config = dict(
    n_experts=80,
    rope_fraction=1.0,
    init_std_down=0.0,
    lr=0.000956,
    lr_head=0.00511,
)
Below are experts of layer 5 (counted from 0) of a mixture-of-experts language model. Rows are named gate (a neuron's input weights, with its number), up (a neuron's input weights, with its number), down (a neuron's output weights, with its number) and show model dimensions 0-159. Each number is 200 + 20 x the weight over its row's rms, rounded and kept within 0 to 999.
Before each expert's rows: a language model's description of what the expert responds to; "raises" lists some tokens whose logits its average output raises strongly, later layers aside. This comes from a sample of Wikipedia text that the model never trained on.

# expert 6
What it handles: Plural endings on nouns and word pieces, such as -s, -ers, -ies, -ions, and States after United.
raises: "hip", " in", "'", " and", " were", ","
gate0,204,176,203,213,200,190,185,153,167,198,186,180,207,171,189,190,223,215,190,193,227,188,233,202,208,181,224,199,210,188,213,226,205,187,217,197,200,185,171,209,214,217,213,226,196,223,204,217,191,194,209,161,176,184,182,166,188,190,229,205,207,203,184,166,224,199,204,219,189,220,171,212,189,200,197,197,183,226,178,162,180,224,174,215,229,192,222,227,195,202,161,213,200,182,204,203,197,209,198,189,218,189,191,232,217,175,156,171,251,197,202,180,203,134,221,227,195,193,168,202,245,198,202,227,198,221,141,198,175,200,249,197,211,203,210,191,201,214,216,191,213,185,212,210,209,170,177,198,224,206,168,202,216,169,234,239,199,222,163,169
up0,211,184,200,201,231,200,199,147,206,183,183,190,198,186,177,210,194,235,208,215,233,185,197,194,221,209,197,214,231,198,189,208,210,164,174,197,187,179,187,185,226,214,223,209,181,179,195,218,183,195,228,142,187,214,174,163,171,186,183,219,212,198,155,216,178,225,207,202,158,186,189,183,185,178,208,164,200,237,172,181,200,231,199,219,207,196,197,208,190,212,198,184,183,216,173,183,224,189,176,186,176,166,181,250,205,171,183,191,218,204,199,204,208,163,237,230,217,209,185,221,217,196,221,234,234,192,173,206,191,169,207,235,200,225,203,189,171,231,203,200,220,203,190,195,198,178,185,185,194,228,186,219,221,197,233,226,208,218,196,201
down0,147,194,215,195,194,201,188,215,186,178,191,242,181,180,219,195,200,174,211,191,219,183,178,164,238,215,226,189,173,179,185,239,205,169,178,204,217,201,198,203,187,195,214,182,220,199,198,198,194,194,186,223,205,182,190,201,181,215,188,199,189,189,186,201,203,177,197,181,167,189,210,180,203,223,189,188,199,178,209,217,195,188,201,180,195,200,171,199,191,184,209,250,172,206,229,176,235,185,223,207,186,185,241,202,214,221,190,185,205,230,198,209,201,239,206,187,239,171,223,208,218,188,211,159,227,190,200,233,196,201,201,203,259,191,195,180,166,221,156,233,195,242,190,205,168,220,260,192,182,172,217,216,195,196,188,208,179,209,210,199

# expert 48
What it handles: Commas, especially in lists and place names like Atlanta, Georgia, plus relative words that, which, who.
raises: "103", "69", "78", "68", "70"
gate1,215,171,214,202,204,188,191,198,185,208,223,199,274,249,214,203,195,249,202,202,189,210,191,177,211,162,228,201,224,218,186,194,215,200,195,215,193,176,170,182,168,252,234,179,178,192,178,222,188,222,199,201,215,181,190,179,200,226,202,207,212,200,199,209,209,228,183,210,161,206,233,210,212,165,203,230,186,205,192,202,197,206,176,194,214,176,204,208,209,244,159,201,215,180,160,203,228,191,221,198,202,218,190,197,232,202,225,183,193,181,195,227,142,213,182,202,165,204,198,207,193,208,197,177,180,223,200,151,184,184,214,200,189,190,192,201,192,200,178,169,167,186,214,190,223,188,191,207,206,239,218,222,200,213,212,196,192,230,213,184
up1,243,184,186,178,200,211,210,188,209,185,222,183,223,239,202,226,198,203,196,174,181,221,193,165,202,154,212,215,221,228,177,224,222,179,185,229,209,207,171,218,172,215,218,194,175,191,195,186,177,232,206,175,198,202,201,195,178,267,216,199,207,205,175,213,238,223,183,222,200,193,214,209,240,151,231,216,183,187,222,189,184,207,141,197,171,163,223,195,211,214,197,221,218,167,181,221,235,196,177,213,197,222,202,218,221,201,211,188,169,187,176,223,181,192,167,179,177,191,190,203,184,188,206,205,216,236,177,162,205,204,206,185,201,206,225,199,183,200,198,195,173,170,221,188,223,216,154,186,199,237,223,206,207,188,218,202,218,217,230,181
down1,223,178,184,194,156,189,185,216,218,193,211,181,234,188,198,195,193,215,233,233,201,233,166,229,183,216,212,204,157,165,203,224,227,169,239,182,207,199,210,215,213,172,182,195,182,204,206,200,206,206,183,213,196,187,196,213,197,198,173,224,173,186,191,215,208,194,193,193,229,188,214,194,193,207,224,217,219,201,252,219,195,158,183,202,209,187,201,201,226,194,206,210,210,190,213,172,221,193,166,206,204,207,204,191,211,193,186,187,211,206,218,213,221,199,213,179,234,197,223,219,182,180,214,268,204,179,181,229,214,185,192,186,232,228,182,200,186,215,175,184,172,196,184,201,203,238,221,171,194,178,205,229,209,212,198,185,197,204,213,179

# expert 27
What it handles: Commas, periods and conjunctions closing or linking clauses, such as though, while, but, because, and quote-final ". and ,".
raises: " Other", "Other", " In", " They", " However", " There"
gate1,212,219,229,194,200,187,239,164,233,202,189,199,273,173,210,214,190,226,176,174,212,206,201,173,216,211,192,166,194,185,228,214,194,212,198,192,185,156,179,197,209,169,207,186,174,239,184,201,199,213,169,169,210,172,172,200,154,190,210,201,208,186,216,177,188,186,219,185,211,164,198,202,181,213,194,195,210,218,197,173,194,154,185,225,186,185,229,211,190,202,203,189,199,201,165,179,176,191,217,191,213,167,165,177,194,207,193,175,177,186,234,196,191,187,176,180,199,184,177,203,209,230,216,232,229,194,208,207,183,170,178,188,202,220,257,212,156,218,260,195,195,188,207,178,195,227,202,188,223,188,223,196,222,196,195,210,156,215,217,240
up1,213,231,215,189,205,198,214,157,227,200,193,214,234,174,213,192,182,213,197,200,204,210,196,200,239,201,168,200,176,197,233,191,201,199,173,190,201,162,180,201,187,162,175,202,199,245,195,186,188,186,176,173,214,211,214,240,184,167,189,174,207,186,191,183,186,208,205,193,214,144,218,207,213,202,216,208,245,199,182,158,223,187,187,215,200,178,205,202,202,181,226,196,198,195,193,192,208,193,186,200,226,189,168,184,182,202,202,163,185,176,234,194,208,212,160,205,237,185,205,191,161,234,217,209,216,202,209,216,155,168,185,214,194,231,220,219,165,218,230,166,167,167,216,175,175,227,206,204,205,187,230,195,205,178,203,178,158,214,210,232
down1,218,199,213,179,160,192,198,235,189,189,211,197,194,228,178,195,237,216,195,189,221,167,166,219,174,215,172,202,155,189,185,211,219,212,220,187,181,211,211,209,183,195,222,184,179,164,183,186,205,190,189,193,211,201,194,230,211,173,216,191,205,182,187,182,218,175,201,194,204,214,214,195,202,208,209,204,217,218,204,181,217,178,189,193,222,200,195,211,209,229,187,201,231,152,232,180,217,200,176,205,239,231,191,222,204,192,207,200,185,209,232,154,206,224,194,219,236,226,219,184,177,214,210,186,198,169,179,229,215,185,180,194,180,159,204,188,210,217,231,176,207,203,188,207,179,196,192,219,220,192,208,208,180,198,181,199,193,160,197,214

# expert 2
What it handles: Single capital letters or short first pieces opening a name or word, such as F, D, Qu, Gl, often after table bars or headings.
raises: "se", "ie", "ap"
gate7,162,187,191,198,188,160,186,186,205,208,219,186,215,194,226,202,193,179,219,146,221,194,184,194,228,206,193,189,199,239,195,203,244,204,199,156,198,202,168,189,206,196,208,174,185,205,221,173,182,206,222,196,187,178,220,198,199,212,160,176,197,165,216,207,213,231,171,195,239,198,196,173,180,200,201,178,185,228,178,219,249,183,200,206,173,210,177,185,227,190,209,163,192,189,228,194,189,195,166,201,214,209,224,224,207,220,202,214,201,165,195,193,186,182,206,210,197,221,225,206,175,207,193,180,218,213,195,196,185,194,165,210,203,210,212,224,195,134,190,197,157,218,241,192,209,230,215,207,173,202,195,183,179,237,230,190,191,203,176,209
up7,233,155,205,208,210,192,232,209,186,178,188,222,189,230,184,224,168,204,201,211,186,204,228,228,196,215,201,205,181,189,214,221,172,159,197,220,205,156,172,188,213,205,195,182,197,183,191,197,235,202,217,202,216,218,197,197,221,200,202,215,224,213,149,185,205,191,197,212,203,192,169,213,207,224,176,177,217,213,215,175,170,237,225,193,189,178,193,197,185,199,197,204,205,196,219,196,199,158,194,196,188,210,184,192,208,145,187,213,189,181,220,248,197,213,197,190,168,223,157,177,207,179,148,199,178,209,192,189,205,198,201,216,212,183,191,193,214,229,193,231,266,188,220,226,182,219,181,184,176,177,200,198,234,161,228,168,212,207,188,202
down7,200,212,201,214,195,171,227,162,246,214,171,182,222,194,221,222,194,186,182,212,197,193,175,193,188,185,199,187,218,211,183,217,219,158,186,225,235,197,214,199,208,171,199,191,214,152,161,184,174,178,220,164,195,213,208,220,232,231,199,212,197,199,229,207,215,212,236,214,204,158,207,198,198,234,206,201,194,210,202,204,209,203,180,205,211,204,234,205,168,223,208,251,162,168,181,199,239,194,250,218,207,215,197,200,199,219,175,171,159,175,189,173,207,203,196,222,179,197,224,214,172,247,214,204,193,223,208,198,229,198,212,216,202,178,222,215,205,200,214,219,186,208,205,218,223,158,203,212,201,217,234,216,197,223,158,192,180,184,181,214

# expert 51
What it handles: Final syllables of proper names and place names, such as -ley, -ton, -son, -field, -stein: Mar-vin, Char-leroi, Bal-ck.
raises: "ification", "wood", "ified", "im", "is", "'s"
gate0,177,192,194,207,197,218,183,179,182,197,198,216,201,181,208,194,186,201,185,237,224,202,196,177,233,162,222,239,216,240,221,192,166,214,234,207,179,213,207,203,207,232,201,207,212,166,195,207,172,220,188,228,166,166,195,177,149,204,223,183,169,198,210,186,169,237,174,175,179,184,203,218,193,175,191,204,185,200,198,198,199,223,222,185,172,230,221,230,189,194,196,164,204,210,178,235,153,206,203,168,208,230,200,181,233,172,198,210,191,214,181,178,199,192,186,224,208,132,221,196,187,212,223,209,233,210,197,197,182,209,191,208,192,194,195,203,188,168,169,229,195,250,186,191,212,213,206,181,210,186,193,184,193,203,219,223,186,218,192,188
up0,205,193,216,185,203,197,189,188,210,206,213,180,201,189,218,193,221,209,209,194,187,186,219,211,177,244,192,143,166,173,195,184,225,207,182,183,209,179,198,189,186,178,215,200,173,222,208,209,219,186,178,216,218,198,215,215,224,204,198,211,221,192,210,219,229,148,209,232,208,237,200,195,217,259,216,185,242,187,201,214,212,201,165,214,238,201,169,177,194,199,216,244,208,199,219,164,239,186,202,206,206,188,209,204,178,219,189,203,220,206,232,203,203,212,220,187,172,238,214,186,219,207,215,171,148,178,195,211,197,142,205,198,222,223,198,206,218,243,229,210,204,168,240,233,224,184,212,219,177,204,240,216,195,185,183,140,218,181,194,208
down0,221,177,172,204,218,198,214,177,235,151,173,202,205,199,210,178,211,204,188,188,189,178,200,233,213,174,185,199,193,208,214,174,181,198,183,186,199,195,193,203,166,206,190,201,169,187,178,190,204,190,194,209,219,210,151,199,192,219,208,161,174,202,218,213,171,194,205,172,228,196,211,166,216,177,196,173,170,178,212,226,211,192,191,212,242,211,205,217,183,188,190,197,154,206,223,227,189,207,166,191,191,209,228,215,220,195,212,185,209,206,198,207,185,193,233,207,212,239,223,171,164,160,154,198,200,188,168,190,170,200,186,220,199,215,219,174,199,192,189,190,233,176,202,210,202,207,183,181,190,229,148,179,203,212,191,235,192,194,186,187

# expert 19
What it handles: Subject pronouns and first tokens of sentences or lines, such as He, she, They, On, often followed by was or is.
raises: "aw", "ail", "ree", "ap"
gate1,195,169,204,179,176,182,231,212,178,215,195,191,215,194,211,193,202,225,217,204,236,194,180,180,195,186,191,170,227,175,208,166,224,208,213,193,200,188,211,168,212,165,215,212,204,205,188,180,208,204,188,209,192,231,228,217,225,187,173,211,171,183,184,223,203,197,233,175,215,239,166,201,183,215,245,191,211,176,154,219,184,204,224,219,230,151,214,207,227,186,213,186,192,211,184,204,173,207,215,201,199,165,187,200,203,219,236,187,216,204,156,186,199,201,199,196,234,197,198,168,223,199,178,197,187,212,204,192,177,205,186,216,201,188,183,190,206,176,185,169,202,199,213,194,186,195,200,196,189,207,203,174,198,199,260,197,214,245,177,179
up1,184,195,231,189,201,178,206,176,192,210,183,201,215,175,198,200,219,197,246,203,194,204,193,204,179,209,160,195,194,144,191,156,250,204,192,199,206,194,208,202,210,154,177,199,184,225,212,190,196,179,185,209,190,222,215,238,238,174,204,210,183,183,222,238,212,218,197,203,175,194,197,194,209,188,231,225,211,181,190,210,194,240,188,204,250,157,217,180,226,185,190,203,185,181,169,210,197,186,232,186,198,197,206,215,223,214,221,182,236,221,163,195,208,181,188,211,272,196,180,196,231,183,186,211,176,198,186,210,212,204,188,226,200,177,161,195,201,209,205,172,189,199,183,202,170,215,203,217,168,179,220,194,202,212,202,217,196,225,195,194
down1,192,195,218,187,214,255,233,214,196,198,173,185,239,212,223,171,221,194,205,196,162,172,196,190,175,219,206,215,214,208,174,214,199,188,225,231,202,188,169,198,232,242,207,184,217,185,203,180,220,178,213,209,159,208,206,209,256,193,210,190,195,198,212,192,187,178,206,181,187,241,178,184,180,219,163,212,199,182,219,195,252,202,184,203,196,197,209,197,197,215,229,177,203,204,227,208,200,183,152,174,203,168,228,181,210,221,195,229,201,187,151,193,187,207,203,213,177,211,185,173,182,235,201,191,153,205,217,204,200,187,193,169,217,199,183,192,205,189,196,207,231,201,202,192,213,198,222,206,166,195,205,215,170,144,232,256,171,211,204,202

# expert 1
What it handles: Head nouns ending multiword names and noun phrases, such as World War, High School, Award, season, film, plus the preposition at.
raises: " in", ",", " and", " to"
gate1,182,194,180,196,229,206,206,168,215,171,228,204,196,215,177,175,196,163,228,157,193,207,213,212,187,213,201,203,231,214,166,191,186,200,210,198,193,172,156,225,191,207,194,184,223,208,199,214,226,172,203,181,175,187,186,194,200,190,217,198,196,247,171,199,214,212,223,208,191,199,192,238,167,180,182,189,211,196,194,207,178,222,226,211,200,188,226,223,202,132,166,213,201,207,216,182,174,208,234,220,190,199,186,238,184,160,203,201,186,205,164,211,206,173,206,199,221,183,206,219,220,208,201,181,194,189,174,182,176,186,206,184,160,220,189,204,187,211,159,211,219,175,217,197,189,169,222,188,245,221,199,218,233,204,187,148,203,167,164,175
up1,175,208,201,201,209,222,199,251,185,185,165,221,163,188,179,210,150,190,204,188,221,172,188,199,206,209,178,169,201,210,185,209,153,225,229,215,188,187,176,224,183,179,218,231,208,235,188,211,187,229,178,218,167,240,209,214,176,198,229,194,193,229,173,214,229,226,196,204,209,193,196,229,215,176,230,224,209,228,237,202,179,192,169,177,210,189,197,198,168,181,232,210,185,200,157,192,171,186,203,185,163,171,193,193,223,205,213,197,197,206,187,204,204,191,227,222,211,202,183,193,235,243,183,202,211,193,223,187,198,209,181,164,201,186,187,196,172,207,204,224,214,209,204,194,175,205,212,184,215,180,209,182,197,200,198,199,198,182,180,194
down1,220,198,212,192,189,178,213,213,194,212,230,191,203,219,176,210,225,219,216,176,233,221,208,211,201,185,183,208,201,221,195,173,205,186,202,178,221,235,149,210,222,180,185,202,181,215,173,198,196,198,178,182,191,180,164,227,191,192,209,179,190,218,204,197,192,235,206,192,209,183,185,193,214,176,177,165,200,192,163,218,205,227,201,206,204,190,212,226,227,200,171,162,232,223,192,198,221,203,182,192,173,177,213,205,205,177,239,179,185,143,174,216,228,209,196,183,235,219,207,201,189,145,209,184,193,208,240,176,207,235,224,210,183,196,155,189,162,181,193,184,143,186,191,203,204,205,182,170,209,178,178,167,210,219,193,214,223,218,202,204

# expert 49
What it handles: Vowel-ending syllables inside South Asian, Slavic, Spanish and Central Asian names, such as -ya, -ro, -ić, San, Los.
raises: "fer", " do", "an's"
gate0,225,193,225,163,180,206,239,226,193,196,206,152,176,173,207,188,205,191,177,184,197,197,201,172,196,206,207,197,176,164,196,214,240,198,210,200,190,198,193,232,213,195,184,210,160,211,204,175,182,218,198,189,198,209,218,175,203,198,225,229,150,223,193,230,206,206,214,191,214,177,176,214,192,195,210,217,209,176,180,206,180,243,203,186,209,187,196,236,239,222,214,185,192,172,220,210,223,217,186,200,207,211,177,260,223,211,194,169,190,186,202,186,203,193,216,199,225,216,190,196,191,189,179,176,212,163,191,266,227,204,211,208,192,217,182,186,196,229,210,178,201,208,201,206,191,211,228,178,205,201,217,205,215,215,243,199,163,169,218,235
up0,182,207,164,212,199,173,171,186,225,199,186,225,222,257,203,198,209,192,237,248,212,212,184,204,210,192,225,210,211,190,166,195,170,213,197,202,202,205,190,176,183,199,219,204,190,188,188,213,230,187,207,215,217,209,203,201,203,216,196,155,227,171,197,181,198,208,205,190,204,179,188,232,212,188,251,183,227,198,227,195,162,196,198,222,197,182,201,226,186,169,180,205,197,221,180,195,201,152,218,207,205,211,214,183,170,171,205,226,154,208,184,214,199,207,205,216,242,208,233,179,190,220,197,167,183,222,218,165,190,185,206,192,204,221,204,195,182,221,216,215,178,218,211,170,195,209,201,203,216,195,201,230,192,172,158,237,219,217,183,190
down0,167,191,223,192,207,205,198,193,201,200,194,178,184,201,189,209,184,197,186,175,214,191,201,171,178,221,222,171,192,208,205,219,185,177,225,226,202,176,212,214,176,206,200,197,196,205,218,183,183,187,172,210,187,223,189,180,206,210,171,169,177,174,205,185,186,189,195,190,179,201,202,205,192,166,184,181,183,171,188,204,189,200,204,186,232,194,222,238,204,185,194,223,138,192,211,209,204,188,209,218,229,260,208,221,213,192,199,214,247,174,198,192,198,227,195,195,206,232,203,215,219,193,170,219,235,219,207,206,183,160,171,195,182,204,225,239,199,181,203,164,221,201,221,212,206,206,164,197,192,198,187,217,187,202,182,170,191,223,189,223

# expert 25
What it handles: Word pieces inside foreign personal and place names, plus birth and date words like born, Died, August, Count.
raises: "ini", "ll", "ed", "ares"
gate0,194,197,206,210,175,204,222,234,198,200,189,227,156,217,228,189,153,209,171,214,183,193,166,198,221,214,214,203,163,212,182,202,203,208,207,166,181,220,193,181,221,189,201,196,180,182,242,213,217,192,174,170,222,204,231,168,195,219,175,209,196,204,228,216,209,211,230,194,235,207,198,182,200,207,186,228,199,156,196,194,216,226,208,169,185,201,175,174,194,193,205,184,205,197,217,215,182,203,246,182,207,228,207,207,213,207,154,197,202,190,187,212,219,223,173,247,157,188,176,196,208,190,208,188,215,215,236,211,227,234,165,188,195,189,237,174,233,177,175,190,233,209,176,208,213,193,212,204,194,193,226,182,234,211,205,223,169,213,190,166
up0,175,181,198,205,185,195,206,176,179,151,245,195,210,190,184,237,208,210,190,210,195,215,207,236,194,179,208,177,210,192,178,203,217,160,204,210,212,186,157,192,186,226,178,229,222,205,182,177,233,181,176,222,183,195,158,226,206,153,228,193,214,168,171,234,200,171,194,224,205,198,221,201,185,211,164,169,218,235,202,212,221,193,188,224,216,218,200,227,221,186,197,188,211,235,210,217,202,187,173,163,223,202,210,191,199,214,196,177,230,182,192,242,236,172,202,209,215,210,198,203,213,210,198,191,217,167,197,170,148,183,189,227,223,189,160,204,214,173,188,199,186,182,237,219,184,175,213,215,193,231,188,181,188,217,193,195,235,198,182,207
down0,206,192,211,220,199,199,218,196,211,179,180,192,214,210,187,173,219,176,173,194,192,195,212,178,246,175,143,205,165,211,211,211,179,235,238,231,203,182,181,221,224,200,185,208,181,232,226,164,201,202,175,209,211,216,190,195,211,204,242,195,215,188,175,201,222,241,200,190,197,197,223,217,231,180,175,233,200,253,183,196,176,218,203,177,199,218,176,211,210,229,167,206,207,204,182,231,200,188,163,225,150,211,210,218,226,197,209,190,205,185,171,230,194,195,163,182,210,210,197,195,183,164,176,207,206,217,237,188,188,187,201,211,207,183,182,207,227,216,186,190,241,210,183,203,182,197,161,234,192,163,224,205,175,213,227,202,231,205,181,203

# expert 62
What it handles: Inner or final word pieces like -ed, -er, -it after stems, the second word of names like United States, and table bars in results tables.
raises: " ", ",", "als"
gate0,215,223,232,197,204,222,194,219,214,188,222,196,175,178,198,172,188,190,211,178,228,259,213,207,160,194,213,206,180,195,230,185,217,187,216,188,187,206,181,183,198,179,220,209,166,205,213,190,221,213,193,187,228,202,162,242,205,177,198,207,219,170,222,220,198,180,204,205,201,185,170,217,187,212,206,178,178,225,198,211,209,220,195,231,156,224,197,197,200,235,231,194,186,220,214,206,210,198,171,214,181,199,185,210,216,202,210,184,201,151,228,197,198,220,206,172,212,203,192,193,195,240,198,199,236,185,173,207,189,231,171,172,222,220,168,211,223,171,169,200,213,188,194,206,234,237,207,196,142,188,181,217,179,208,213,166,204,212,233,196
up0,164,186,207,228,200,208,205,164,173,189,213,240,223,222,175,211,198,231,189,164,207,175,194,193,205,197,223,207,201,233,187,177,178,197,221,200,193,192,201,196,231,254,218,195,244,190,186,204,228,188,220,198,173,229,203,198,219,212,197,182,215,206,223,184,202,193,184,220,193,226,197,219,237,189,198,207,182,204,176,186,229,220,181,219,204,221,215,217,196,181,163,216,229,221,192,224,200,202,196,152,207,199,217,171,221,239,169,226,193,213,183,213,175,207,197,236,182,187,228,190,201,196,200,172,188,227,204,224,159,185,203,236,148,182,238,182,198,223,178,176,208,213,151,220,185,166,215,201,220,181,192,212,207,197,190,222,204,252,194,177
down0,166,214,201,200,185,225,217,223,177,187,165,202,205,181,203,189,193,224,187,225,174,213,216,219,219,170,192,222,219,189,193,225,225,167,216,139,208,178,180,214,221,191,181,190,173,180,212,181,186,218,217,194,182,179,201,217,172,170,190,173,200,196,209,224,213,202,200,192,238,187,193,197,212,196,256,201,184,239,216,230,190,238,169,242,200,177,209,189,200,217,194,180,180,167,218,220,194,211,188,227,219,198,192,202,221,209,187,175,165,192,194,181,211,203,182,225,209,192,215,200,173,176,187,215,208,160,219,211,208,230,212,196,239,162,202,227,230,189,209,206,196,198,193,195,185,218,211,198,215,202,212,176,216,198,189,209,186,173,190,193